Below are experts of layer 5 (counted from 0) of a mixture-of-experts language model. Rows are named router (the router's row for the expert), gate (a neuron's input weights, with its number), up (a neuron's input weights, with its number), down (a neuron's output weights, with its number) and show model dimensions 672-719. Each number is 128 + 24 x the weight over its row's rms, rounded and kept within 0 to 255. Numbers have three digits each.
After each expert's rows: "comes after" lists some tokens at least twice as common just before its tokens as in all text; "gets" lists some tokens that make up at least twice as much of what it gets as of all text. This comes from a sample of Wikipedia text that the model never trained on. Tokens count by the router's weight.

# expert 37
router:118093110167123091132153091175123133124106126134179096144167119112119116132127161110111130095109121135109137114162135103140101166130164152147080
gate0:152104181143099146138163128184099117124104116118113129151169116125112109099085151165151104089142109135096127097114132126137129159141137083132123
up0:118167148120106146137125132109157081134103088148165115113145099151171085135145107113081113167112160109152120166141132112142163114134110146114134
down0:127114137105159077135150090128143150143127146117147150104145122118113151125136124168128133175119170137128132107117178121134161108160105173099140
gate1:107132144149118111135137168161115130158105146152108132152136130135118127101113149142109154154132099123130104097125131162145185155129135169115125
up1:114095147108122092156122147165161122151095136142149105179119122163102137094143155121147143113136114132122130141130128144105140092116118128102164
down1:088136150125141109132130121136124086121135141119158067146126148121167095140089142106097133150179141127116113110141103155116135107111104124080124
gate2:104122139117121086120085155131116117145135110167153156152077128150087128148128134105132122119105106142134159145140086151109150097122143147125153
up2:135095107107119127096142124138139127153101133159149124124139138129146098132169138112126143127090147171121129161114143126151138167161202127123122
down2:125144116110140099092119119144151129136150140168136114114114158139083111128147140148126153125146118112186121163082123148130111129134145098148119
gate3:130149130151129123139076117102154159114136140101133125155130114137110118158122124100110103114159148098140145097127158119161088141142150176122092
up3:140153130149119148126102130105146117085096101090150093133149120131105143175166137127133097165127128139125145066092101137144111110090163134092113
down3:137140136134133142161136165142103085129112121092152129153114101142164153134161130141107099120114111113117161090138159083121094087168106140115127
gate4:164090123114116154079173119137128136139147124141066110116119134119169138125089135145135119097135131151107136120140121134132123157140121076067108
up4:129126124127129121134102136147156089156146106101158147108134123120080093119154109080125127121159132114113118101146131119145086153152135175203119
down4:126151120170132155071154166109104093128139120125119114130140117127136156110127182094105127106153158169123126124115093098124161156136196112125090
gate5:110142102094080113141133171154114128119126162108084120129111123105105098129102121156159134072064107143079145130179129128110141148128134149108128
up5:154124118140142146103114106105188110112118114096178132137143122140149143141149136111125114157193151114179096121093149103150131162145116100165134
down5:141128141132106147102156085165126128095103176146147094115189161126097098139091096125169109115091094153092104160110137108089153145127088154143115
gate6:155110102097172130098083130136137104069136139127097178141105131146118181166109138129142119080129108166134171140120097184122169165150104114142118
up6:132094097137157141097117133120160118068129182183117144143130099117135130136135147076105110072147111148100132132113087139145130160129088152125116
down6:143131131114107144116145082132061136171168141122096091144140138181130152158145123123132148162127150127189122150111105146120125160137108117158129
gate7:151091131125099138124150191157088119107154115178086118124145171162163176130132125151178130104147130104134131155145121182119152126143139123134145
up7:110119110137159149148130051159156135144117160102117148111094119092118136161090140142092138146136147130126147123125154114152082134113090085084151
down7:097159089113154145135145123096135168132130102117145173122084128100165150157164100110087109109109143127120100157114107113147110157111110141138126
gate8:117126138111153150143157143157097148103111153160110147137134130110159097098156111147154124139102167156115121110142136157202116144119139163129110
up8:128116154119143155124136119114139160157102153131145143140141124090134150116134120124136120092088155154122115094126137120181111118136133137151112
down8:129120149158128126114170114149127180106138130107136183131106158135106157141114128164154182096125132121082110151109099150169097125157140131116173
gate9:121148153106138132122119137087146080114144117150141110128105113156166131124155140150093135118151135105105092162130120071139127094136105116140132
up9:160136129170126148067129152109139160138106136098110144132155158164112160114120115121149125196138093178114121106125162134133116149145113078110104
down9:126112133094169119081181112156115168135076141107172155121137123105113147148153159081132102109101074112106121154170144137182097133159140119138164
gate10:119136149140138162133104084184142092090086083109130127127096121186111090101103113167143182105124117115117144138112092118135141139157140134070124
up10:129159129100105140155141117133132095150094174114112113147139088157079123106128105171143148129125108117136117070138114129144153123118105134101102
down10:124106139139097162147179121089150138107103168142130102103124169190083113134092115156121130120142113146134126108098126150107146147132148122113159
gate11:110106114120141163158110140108108103137141108106101134099124120117141161114157117132110140122167110130138185148191085123148117127142106143152145
up11:150129145075145111159109114081095142117109097102134107091148130115099107109153130101115143125159128133154140171164098115140136085112140177083139
down11:119152160141126172155119165103134117155117159152120149116089147099126100092171139118119120146139150108117120144135156094175130070094147126115142
gate12:108132097072108114116122101156122160124113144093137123132147124104113111143121163131124128164081124150168129127156126131149125081116121120107086
up12:104095143095152133128144101147117126132170110096130089125135101081153084096119170148124088106102138133183086149158098100117105158118125133163126
down12:103106150156132104065141131071108119075116140129116138143156102095134107117122131115106124140162141139110113106141109113130164152159157161115162
comes after: " of", " in", ".", " to", " with", " for"
gets: " the", " a", " The", "'s", " his", " an"

# expert 25
router:108123139107104091111074161130155135148127065098119110097156138118117110116097135120149127119140141084114107113111141153091129146121124127106132
gate0:137113124136146121140123120116107162123143110112092121121093105151112132154055159118139112156122122148127137120109186114154139154138092128142136
up0:131108165142145135061163142120103101126147077133138188121118160144127164165081133106126125111120134174138129172098127142189157156167130155147110
down0:105143133126110096079122121179144100147130056203166141094132157153094147126140096161107160111140108122108155145100101154136120123142116114155103
gate1:112072112106169103126139165149132136125138088120128055098116153144127078104144157128124141071109122159123104156121133132123115132115179084117086
up1:097095132151130125125081165098156130090115105111138166165133125106109105119154132176120144085146146161117095102146132167101134188118117084152130
down1:125110102160141111166122166162166158100096139129131155107080132134101125105126119185089138124134114100138099141166155086124127150124087117146126
gate2:148127108115108128140110149085146138074118107106120126129137153121136111121146149126148095084119106135134113108146134137074123107164140123122140
up2:109167109090099162134142108118133156089124110136148140114133133122114137140146137089169149149144076125096136094134150100115108090145142143098166
down2:125128152065110129127158102125106112093116101161144108167086104119100118139133124114177134170130139154109121161107148126130076141110126120098131
gate3:112116128123135126120153121144155138122113155114136107109187146116131083151164099077200144124092110153133151137098147132121147166113116123160139
up3:168104159099137146106096150125137154153131144171133153127113130093116169135116112132108160121136116141068170095165104166158108153132109150155135
down3:139113138115140127163130134141103128111143095173130084113131132134120144097111143114148128130199144133081132177142118141169119125119111131097146
gate4:116148139083142096122125115118110143120122141124141134138170148109116125137091133165137125171088157161104118141129139136137153146112157115079113
up4:141192103107142102113124159110150097067126113110172064143114130108121118178105093143103126156140187144131119123104151119114157156101147120103124
down4:123077119153121176119125127153150105150105125181133121117148169086117098114141127140150163097117149140132129164076107119121127159187170110105105
gate5:123151093113122120107124082095152100126119144130119163123101106116121129138117115096139166124159147125162155115091122149140129121113101131096150
up5:145125150164132106130150135106102091109113146136147095081104158161110152148149090155124135146095134104094136137134144123137071118091138124113115
down5:103156121143154120130162119141185091142142129155109153136099066091161114141161116157165154117132156155136139128101129133129115124119145112135124
gate6:086122127118102123129110105113162169154116163149122078104126154112091114121131169148146154143125105135118097164120116142163133135101149121100104
up6:114126155130120118124106150103162169104128150106130090132133106151097096127140129142163144115124108127128056178161149166123142138111139117110106
down6:133150087139076153146142123127153118150162129108122088136149155163136105113159121123160132156152118121117125132110131143158151123107096143146112
gate7:123100103137144118143104119171136159146139112114077145169125101086143110098128145132114134136114135148137175123121152127155134152150168116127122
up7:084113095134087089203090132120127102136149114131112169170131139108109123092110145108112134159113086158148136162130128139157109158128149070144144
down7:113112131142130152126119092112125115153128104098113119131134131133156087123114139113137139132129099105158128141108124149172150129166134121122107
gate8:107115110136120111164114162115151123106129121157143099120113125109102104162118103159163124142119114107105093122106078142145145173153119059126124
up8:103163153140145163101139133144149107146132116114226156129127132150133166097153137142143112117165176138179135110115159123108113123105121130155136
down8:086099105115150147103109144145087116121121100155131115142135164121118115159117095126130109135134131120116130068180101129113098161115120133160123
gate9:158101133112105177149128138155131132163129129101127129138122116138154159157108096125142084153128127151146132115112117164169125112104136138107127
up9:096143141143109159185094128134139124150144127108102118144116127150137133163127099103142099137144119114155134118136134156110144137122159129150075
down9:109144143141101091134127117145138100131100115132106130117166122136136094108095136140105127139110116155125117112109125150135108162118117108103148
gate10:121152143144113123169142127143115161071134121135124099136113118158142124148127121163069112126137117139096121149111146125120133117152120116141104
up10:100169109158115157160145123130116130108158159153146084139134141150153144114097141159121118153136103125074108143099168104084129131109132093131102
down10:125108153129191159134102170106102123101170125107080133135115116143099140114075108151117122085124140119137088121136187115103116124133107096093138
gate11:109139143127150127129158105130119115118105084122119086102107109106129112137104159117101133119140145117133104169112067092155099128090173098136122
up11:117133096152081108151108059140123113111127124094128141146118137132111096137143090141104107110113104166101149123118135109117123101184128113154171
down11:114104108175133103110122102145134158076165061142184117084143122140079137128110134105144153106124131152094138129142149179110140119127153164107091
gate12:106109136124118112145120142168113163152140123138118120103110108126124068111139145148168131087127144094116145150166116147133163115133149115121127
up12:146079127154145144165133129163125128142100115145146128130086161100180109143121134081108131153170084143144171139105141134125125146113094108152129
down12:128148121116118117106112137131141101123122115144116159110097161128155108157156159139078113158158152112061124102141168142121150146111110116174142
comes after: " ", " (", "–", "B", "′", "°"
gets: "201", "200", "202", "199", "198", "197"

# expert 54
router:128122085105076195110128125153115110122157077094130121084130111093127098163118108142120077113119129122130113090167129110105095094123138145158114
gate0:128167118159145153124162114142146109115150143117101138134099126133124115147139138114136167193094127081101146125118138102118094122135157116147146
up0:173147126149112092150129091112152132121141145070133158133123088162095159129064163139090124126118149138116124151113089170087149141168126173109157
down0:121151166130125165137123154137088163170115132145106132147099151156098179140096143137165131149114152122142130147131148103137124149127155112114153
gate1:134113150123161165101113144154177142115140140103107133115161130120134100114114126134118135145110183133123157103099135105153098132120125174142115
up1:131117141117149169097099138106188114114164125123140127115166099125151132112128128137142111137114189130130159161108148106115150177115092117129102
down1:051130134151118099141100163110144122129104112152112103146111133158083104122148119166119127131111143141141155166111144099111119153113140131105084
gate2:137126108080073143127137193112151156115140120157123108158101135174124134160155095099107102128151146057093135124111163128127064105153098142134160
up2:141153171151120129113135105142136156112126150130089120152131167112129095123128132117144164132096168142110106130124068101078151130144149140092085
down2:144143149129128103194123110117116126131074123124116101128134123129129157149102125137103165125156154142127124120143142135104151164165127122110163
gate3:127080155106171155137119106120105119103124118138147095133138128089145149154183150110135114125167147111120126129110150111144078126151121160154096
up3:124098115120087139149126123118147101161139104166110107133143130133081167108130169077117118142123121118064119146118125102107084116168119141126123
down3:101111133147170118133136089102116147138135139107163142092136156128088127129099134122153111088113091112151152112118147118127109109115144123152107
gate4:107149082121108089167124093077120160111110139097144103181140182115136153164146099138104131182126115146085125094143161114137101117130136127128108
up4:097152103125114101177140114115133152103134137135105134150148181116127138099131156108090112177121102119079122131117142111115083149113165113147140
down4:148127120111168128159120125149148121178092173108148114132107144099130111096123128134101120168099157147152141084129122133133108106117105127147130
gate5:111127131120152110120099139167109118164136113120181126105112120148079092106102098126126084122126110151099082137097139124141151102146142131130125
up5:133096104163139153159132106106148133112134168112131114154148149116152195174158141145155113135135113134149173109156093134124124148119100122123114
down5:123170135100079158165121161077116149153119133105115111175105121075152158123118149172088179163145096164126131136122153086124142095137116135122158
gate6:111133089169120138110126182102117148140121139096123112070078128116097145140166157123148144140124159102149125143140155143100127145141147159133091
up6:094119087140162118128098138102150175107137102093092148097132135124111108126162141125121115088121131133123095088112149155105102131124120123116110
down6:117139069118145139099108125123109148173163124108115110141127122122123120145143140087122110145108151148168156131108103114161100139107126101143125
gate7:153140138144083152173106148127094118190097120119092098116152152134113125135150134153100106117141091113159124137100144088129098133152148100089186
up7:154171119087113121114106169166094124170105119128151098132108118115095129142106147108134136119140105131115145138127111128103070109132102137088164
down7:094126137133144138133108103122141148091146124097160182115147125127138138158106139171128119085135131121140119121098132100160147104117146147118124
gate8:150152067144113154141123111180173171121144145091128130095156121148093095141148111108121168118135165106104121121126099097148116115102164113185117
up8:123101187104149102103098146137117135121153157135093113146118129115152123129164151129165134150116098153146119125119099093142144083145155131125185
down8:151144123102161117148102138088110094167129127111131145150120175119094139137137115120163086105166132157109142134140122119113128086119124136084153
gate9:129140115117120197145135096135158123134147116148180122129172102173079117117125072128103111105119150126117141165111099135128067120112123125123181
up9:090103119151137113142136120106124131088116156151103104136113168121156083077123171107157123174122095144124111098113116107131152146092194128103147
down9:152110109128123123117166152116172166132150143146126102093176168118138189097139120149147101102136145134121123127128179138137114093133101100109170
gate10:147117138148126095140137102103114112114113137148117091122089098134098110152124119130159122145152163145131127148108125133126164138164128152091131
up10:125135132100146148106126141129115120115096119112104151101104111116149138173166149119143114110139105148153126121138120123134114161080157119131155
down10:145111167104115077120089137129133157170141098130131149102118141130116134086136125077142109126109151111174166124097130131144127183114142137156155
gate11:102126131094095124159165119150105105135117152117158135131139112127132128130129122194112164098150102135135146135134138112138112081143117143139140
up11:116099084117134154180159108179117122124176117115158158110145096126092131115133165169099161095158131106114127141143126124147096101124137118124130
down11:151113146131137136129125129134138125149117123146123123096107117136140122136145111074163184157157102124189114168171119125129159104096109133125135
gate12:074117096147092127098138157107144130118076122116158116091105120160160121134110149109144110097102112097128121095110137102147095117150112113146170
up12:108113088138093119135166155116144145089090136088100124104131092175146119160103146131146087120133136126094082079089114102191132143154152137138133
down12:129184122152151094098125106159111131173142109168130143119102143131153108103074144124165104119146091093113100142148144138136152117126126097130150
comes after: " ", ".", "201", "200", "–", "198"
gets: "7", "6", "8", "5", "3", "9"

# expert 61
router:158098089109079138159111127142114123101122123098097129154127157136102112152122144090108125105135073115171125149150146101148101090151164134144126
gate0:109118125079105088123162140138090081122133152130110102145129167168105116094154133113120128138148131110145107152114091116112131137136114163092127
up0:161157128129156140138099150159151137151102136155115116123174149116152135107117134144111113116125094147103133100122119149123097102123116141088120
down0:124122086042110084112128127138118123176106155152144135151142140109097108154131113143141081136157132135126139149154111144073135110126122138151111
gate1:118135122098142156142102151138076117102113111148101157144106140114121146150124168107135117129146131138077116112108150128103131131135110119092108
up1:082158096133123141107108109145124115155144127114159149093112147176102112129129091093115152120159126116108106096103131116108103154126141116123148
down1:109140139122178141151131140131131108159131084115115095114126125143180098098086092131144100187157164135149122130145148122099154160107190125144116
gate2:130110162138164141139126165133128131139137152152143126121087075119150127119132123154093114144129146138151088090140181155116122047142138151153148
up2:142141092120155110133156141134132128092172115142177138144118136131139125145119105119123123147113102113115148131111124134173104114171132099154142
down2:121112095143157105121166115118144114127111149096126126123126118098151134104147098095124109134139129138133184104155091097146128112186136119185140
gate3:124144082130142136137143133134077146125120128122100125162069129135137117105129157112125093123151113143144145111112165169143096115139182130099153
up3:128124076114129128169152131128115139126142088153117108176083115086147112131154142159106095171159126139104122134143149129145136132118173127096116
down3:143135105138151142103149128119138130117120119135179109162107065120153115179080152155174117111117149106109115093111127125141105119137146165186138
gate4:129136087104153138107128104126148163114121143121101133099105132150104115132093119133150171125138124120097158144128119152141149118092126113108147
up4:111130155126145120150126147127116110120153155132144126136168141087136110098131114088143134125133140113126077148127117103127082161137128167099110
down4:091103089143158114122147118127116135130126121164182115096118182122132106101159145157156103140136135116109119141132188124084140152168117067114108
gate5:103137147120094130122109135087107121073111079106153143129152133109086132089162101082158088134151132178116122124153141119130159162142145142111137
up5:115161143129151145109128178125133182098116126163106110135134141147143137088150094147167151140138140123143111130129133135092145145110122123154141
down5:132134146075143118204101126155131126097090137084115155128145150130164148142165139135153124168096128118123120141156076108109137138151144102107118
gate6:117151085122106131122133111077167162093120101134105106135129130103142160084142097132166094146152152137102124156149136129132115143131122124114126
up6:140154114144133130152096164164113160128084126071145109124125089147115150122115178121149121119134077123119159105116132124141094133137158094150131
down6:122162136104140126159138140125114150102137128109140161156133103149107166101127109113120122123077130123168146098126145141146136130121142102131160
gate7:110132110105110074142150158089100132140187141116098110135141098137126134085108113108068162122104093111157140123144123145142150082121095126140131
up7:094119138108119129133075117130182135115138138122121150136081103157125124171131115166120126155154149143138144080125101088142126131167113133133105
down7:113149146151121087124130147114099124143120125111125128133122138175108128106119147179125143148115135124116107165148127149115132133124120150056148
gate8:146129102155158081115098117141156163106127150095130144132130118107135157115134148096120155088158135125082148122147130175085146146146145117101139
up8:127134114103133162110108137145152114120121118102159187156173112118117145141094124167106148109157112120144072108135131129105118126158125127119189
down8:160117123122132120104102140167109145066119131168142157084133142182135122113124155165158098092162127182117106131095131074129095135143111145144146
gate9:111123090157115096096150145108113104119146099121147132141093131147109097130115120142111096140117103122147065153121145158153116135149140119133149
up9:148101152147133146150125096135129166094144141103090114124122148147137151115125063093148156090128134149118134110101119116120128103120097128166090
down9:199080111126114155107135078163107126126108101115111103120120121149146110139186130120150138127139132112154100152158118110171094138138111133136130
gate10:115107118075136126064103113118145122113153104123118185103129122156118123110143141130087130132129154141144131123143149132129113128124136146161166
up10:171111123122119133118162127108178111116139114186154174144133184142094115104173126086117088124148119156137164151134118111191147168113115142122085
down10:102146125075127099136114073141138138131161111132119114100149147136113119135117139146102115147193153168150143096104122076146119123122153097118118
gate11:094122132171100113143113109132086122095109118129115144142083157158137103119161167155104150119098144142140130159134100144092128145119100126132122
up11:174135132122166179141138108119149137115099118157130125109117164101101106140127097097127124167148151101069112121120141073106104165144119151104119
down11:094145112172120133101099172108141105130137071109151106161123085119145121092110112107112125083078144077099084097099058103104125148107106152111124
gate12:123093127124154116154149112095134134142131114112125118085150125141096095082150133112141124140110137134083112141086177125165136119116135118138154
up12:143121078134128155153072130135158126100142136159153118127105092148120140099119093134133115132120137111119131160121115138129154119108109105075150
down12:088109116181147126155107122168143139088145187162151163137172172112111115161111143141164110155104161140093098109153143105130115179136093118128136
comes after: " ", "–", " (", " $", "°", " +"
gets: "1", "2", "3", "0", "4", "5"

# expert 30
router:108131108156102139120130128169172143109122159078155092161107105148182133146127109097149137137129158086070121107115106112164091116128097141103130
gate0:107128097113145127136125091122109146104108111120139128123174136120152154150101121146106090130114097159145122155157120141148144144189145146112147
up0:094107112117117124133047082115157128128109138125121100161105135062070104123137103160144156120125177148167116154138080096140121112105127109084118
down0:140121120127107118133096121114150123107138162156135139131154142139092129138087122116114120110171205136115181137192107153121126134160142144057165
gate1:183153137167125144123112102095114140119161105117117129121155133122166121145129117124087114163151097123107148140138123147125125081136125095107108
up1:153177144115150094152161150145109098148156108108136151112149086111119101134147123124145162108107096135123147132114126172089124146146151124146081
down1:101091147138125096104121121135140154151125151163113086097106112179116064127100159147145153179164136132137138107092101121113088160163125148134125
gate2:167171122085143111134149110087103170127183102152135090142100122145120076174145109105117123094119120137112104137096131138102143145130132137116128
up2:132130107127131146146147117118104132107193138129101123149123149092159079074126151096110107096131093151135136082096125124131092061157094172137100
down2:126142134124160168102133116143083103120145109088109139115126106155155115144113158114119161176148166104100125124118126098127117090127138170130149
gate3:111073111132110138143140119157126160122158101118154160143157156154106130140142121121108067102101129177140100145145171103165126127135126106106124
up3:099157115103115140124112097125164150134140148115129146131066113109129158135131117093117126094124127106098156132091109179100118162141131096125130
down3:111125121091163137097102128133132132130124118117127164097120123118106147071118126119139132146089095133129190112153089178065108135121125068127133
gate4:127102139122158124149131147169126139095119156106128152128133092101167143119071102153083170058135133111106099116116142134148084119139153159095113
up4:131111134156148123166108177132124140114153185117140130113110135094152181150133128103123160119147131138135115113110102108125096132131150147120105
down4:144089115128091157163098156148103089126127112150160125085089125096142075130139124106140119108134119129174126166141106085164123097101077101125105
gate5:128099165139139132154102122128096162116164148152152105146176129096124134118108128131155133171102169123120135153192113141133141129131085111093110
up5:128109148180127132170117131124094130116118148146114094165124108110136140111082142153129142165108104132147095152139117087107128125136100118081169
down5:135136145158093097152114143160092131103137069145103118156146151140093164142119075162105087119099157170150102139094109139142135108083139122120111
gate6:115107127148124113104055116157124144113111145075092124133118094144174133118075170115097130145147114078120135097147086147130091109117095093172135
up6:146129107130108167151167174102138107166146160161130126127143130114086109137103096126143092124139113124108134116132162113113181140133127155106119
down6:147136101117117095164115146115133139158113120119108120153145118121152128135111140105109129121127148120118119136093165146121104076158104113151077
gate7:076092118120134147145128117099110147139114142115121141106176132139115147104125123109109157125118132097128134124147124124117161081127150110132082
up7:139115129118140111138132098146147123144154143139144144138133173176127122137117122135159090083175128119113122133149128089126148164151141110158159
down7:110131103096141137180131085122125124161153048136089103140129143108134140112134157139148140107141136093127130147121109104152114159117100090135150
gate8:108126123114121133169110145179117132158126130120123152129124122193140089076143122109105170154113086099125124112152087157130155125112173134112146
up8:138117149105112163146152130138111138139107135129104127159114158119155107103115156125111157124123076161093181106100115173147095133132128101168134
down8:108143108138140113145146129149163095150128125138188072171154149130127126092084159162124098179123108126138135127120109132131134123142118163126116
gate9:157131129136136127138114085108139150109142128123100140119102111085194165127127173109155155126121163115119130119167128077179113111142118152154146
up9:092150106123104129126115116144126132151142127117094131140082096114138131102145113139104135123162111072124120112152132128116051115106176132137128
down9:107150136123132103132109132130149127150156124149099136114090130113077127101133114155143120121152118169182085174164136135085145143119088163135132
gate10:105157077134148189146084064145108138131129150125082139101130152121141111117127067124144130113138105139141149125140085185083136124113145145130114
up10:149149149134121154123121100084112113138179097139117159096110124089097164182118111157090108122130137146134122135117132137126110117098153151134171
down10:164140127123076087160132161120146159116156122132113104151122153185131150074118114070078150151144165161075133145152152148136121168116092117112141
gate11:154123156096123133137151139122167116105147126137135137130163180133119115123111144119129091158135130156135128159145134143109122149134097115117134
up11:131153142121142117164116101086124155181163150099100194149190122123111103120106137145159149163113103193146094122164143110173162145074116143110117
down11:123154112124125108127136143135110146083153146099150088156106107109124047135160076152137108090111128112128118134104143110136113122119127141127145
gate12:124104141124118093148160129167140127164106104087164124156097116137162136130125122136044099123109122095154124085135126129132082113114148108138155
up12:112156156163136195133148109141145147145123101153109159101137219139105133129168116124103170118159174149127111133129135122115138155156121136125162
down12:107118151129104136132104120089137107183104093165105107092150152129129127103133151123157144131117137125166088115128085165149098154152142159151155
comes after: " of", " in", " to", " for", "4", " on"
gets: " the", "–", " The", " –", " of", " -"

# expert 44
router:131121107123145115155152129126142145132165166108172126192177136121170154138122145107134180098094102104102111100137111153098103137171115150117123
gate0:150123117155137102156142133119126138123116145121109095147144126085121126125138119131104161151090177131155143107111127088150139124113114162100128
up0:130113158106094156119121108076131128103103093173109152128114096146132109114088122147137125137163118121115103170143104127093151107147148115149137
down0:131145108127094095151128134135168163102076164121103142122149153106148105142110175102142174111153127135155096137094135191112114159131149116114157
gate1:111124151141127091132154099145097137133129147125123130155141152105147120147139135103126122110195118125144129080091157143146144150128136141091107
up1:165130110115139120109098111086134092104161089124112124130110167139134169170138132114122139157083166103085134146148066093156134116128047126132150
down1:141131105092171152121166134120110120094143124168111120115129154140110144166126098120112156116091182123164121121109115130145113153117098134123140
gate2:178156111115105140146099125112123121109134113133129146102128146114202105161102121099077181126123113124126115112164155147115116125148108109127119
up2:130161133126141174168163113164125166127096165130141106165150085152145184126126172142150114112098105123134162143119108102146131141140174126112155
down2:094141157107158115138157140117115185106112109094103128148105130048162142148150153139153133127143147202122117114099105071169091173132128131114121
gate3:116077112159126113144115148145108121125147149163123140133130139104133161084110119174080112082115137144129165154152129128111142101160101129093134
up3:169139148090088107151171107098112138148157151167107143104115149136122151103147130139154132154101122101105131130071090125142151110117095112119112
down3:117168143119133140128129131119105122132100162101155133129144154124181114110141126127099123143102076143136129108076126145147095076105165123105122
gate4:142067135121143100128150158114137115115111143134112133131113135103126138087167109152101146117132154144128132150153157108116133145133122168138120
up4:171085134143073156095104157075151131127131120105124132130145110149182157128131129136132121162128133166136127126160124136185133131166090135129095
down4:142118135120120125123142136184101114130142153166117161114102128119139163164149133112145112097121134119119165074112116146145079155144084097149106
gate5:125116141086121151088155140162118135134114160120146091099111175131158153130110152103141107121121120116133111198135143125143123181163090121122167
up5:145143132183124127136082166142121099136101115143146139165145109112132090115093098153160096126115142123150150119091060126079129093119131140129132
down5:115136125078092146160120138118148131156133156143095124121112117162155124133151120108148118123121131081128128147066125143119107124167121098118139
gate6:111136153110137156145108184122109099174139133186121100123168156089163100134114102134143117134131122109110121121121136151103146125164143094126138
up6:104144138126143108142118167172091122159102123138151106159147106135144102104090151132135110142110142123117113138145140139092148129171123074165138
down6:116066166085120106124150141148098180110138173126137093166125103097095139137107110087143124114103152148157141162143130126134114150136129149097128
gate7:149119149128137126135119157129160123122088126108153138115171165105145127107107149161171106155120147128159094096162110091114115065123161119102154
up7:158133157181151144112075135139128130151114165134151145116140142105068126146118161148134146149116146143192142109136114095109140115088142164112125
down7:099141103155105136102146129140092119143155166123135110129132106171134130160091179113126136126102148078095117141124129159084095108103171153150105
gate8:158104156118128086117123126130143135148139139070112109156183161117157173079152136103091124147094112127118107161138168194131093127154098151156094
up8:159154125116164138146128120168104134149163101077119134144155131133145121074105120150094115099090122114134103160112117166140085079116141147145131
down8:120097141139173164113085133189161115142134150108139097147121128144119130140133110111125174110164129125135087118101114121111124141112146139107074
gate9:185154144111126129121134136130109090114138113138170140106146121120102124158136168115086102128151158155103144172122103150135156088122116120134153
up9:092170112126135157142127132115110139130110162113114080118134131136106132145158100121108171097159100136133144119098103119136118144133130161099082
down9:083153139171091144111116127102153128172099141141083164134179155134142112105124148162173112118134122152110128088103148127150105131126121136115106
gate10:142125143143089115141151118140139103098102154107123104120139074143155120155121136137122123117150168149166181188107085150151129125134132108137136
up10:128123128118154070112124134104174097148153153137155112111174115128094119138120133139112136123127145170162130175134111092172157142107181125150178
down10:146126102158150126125135140122138140119151145146087127085060145104126124133143082088174130159143140107132072146182107125093144091103165167116095
gate11:171073135084134140149067100142099142102127127115090117160130129150149147123126132163133142075121094121165161135147151156124098145122117090113177
up11:123123139142119098153119147121153163118097100126126137140121094138092138130143115100118141106107105102125142123101156150088097117116110117162125
down11:192120171104142115131143107153099120113116122082139118154128148148143157116063162126130118125153110139119104133102142158060129130135107115099159
gate12:147161134137087153054150136093153127106111121107121138158108138138129140152132140140108154081164162159149106104158152091162133164110108102096103
up12:108123156114194174094135119159123159129131149144145144138145116110155133122179096092122141085091133137155140135130125156148120201089155123154145
down12:113155133158144099066133078122121125163110135142135144138125127167090135091141099119116152140182116138162063140120134117109110139118111143124154
comes after: " of", " in", ".", " to", " for", " on"
gets: " the", " a", " The", "'s", "The", " his"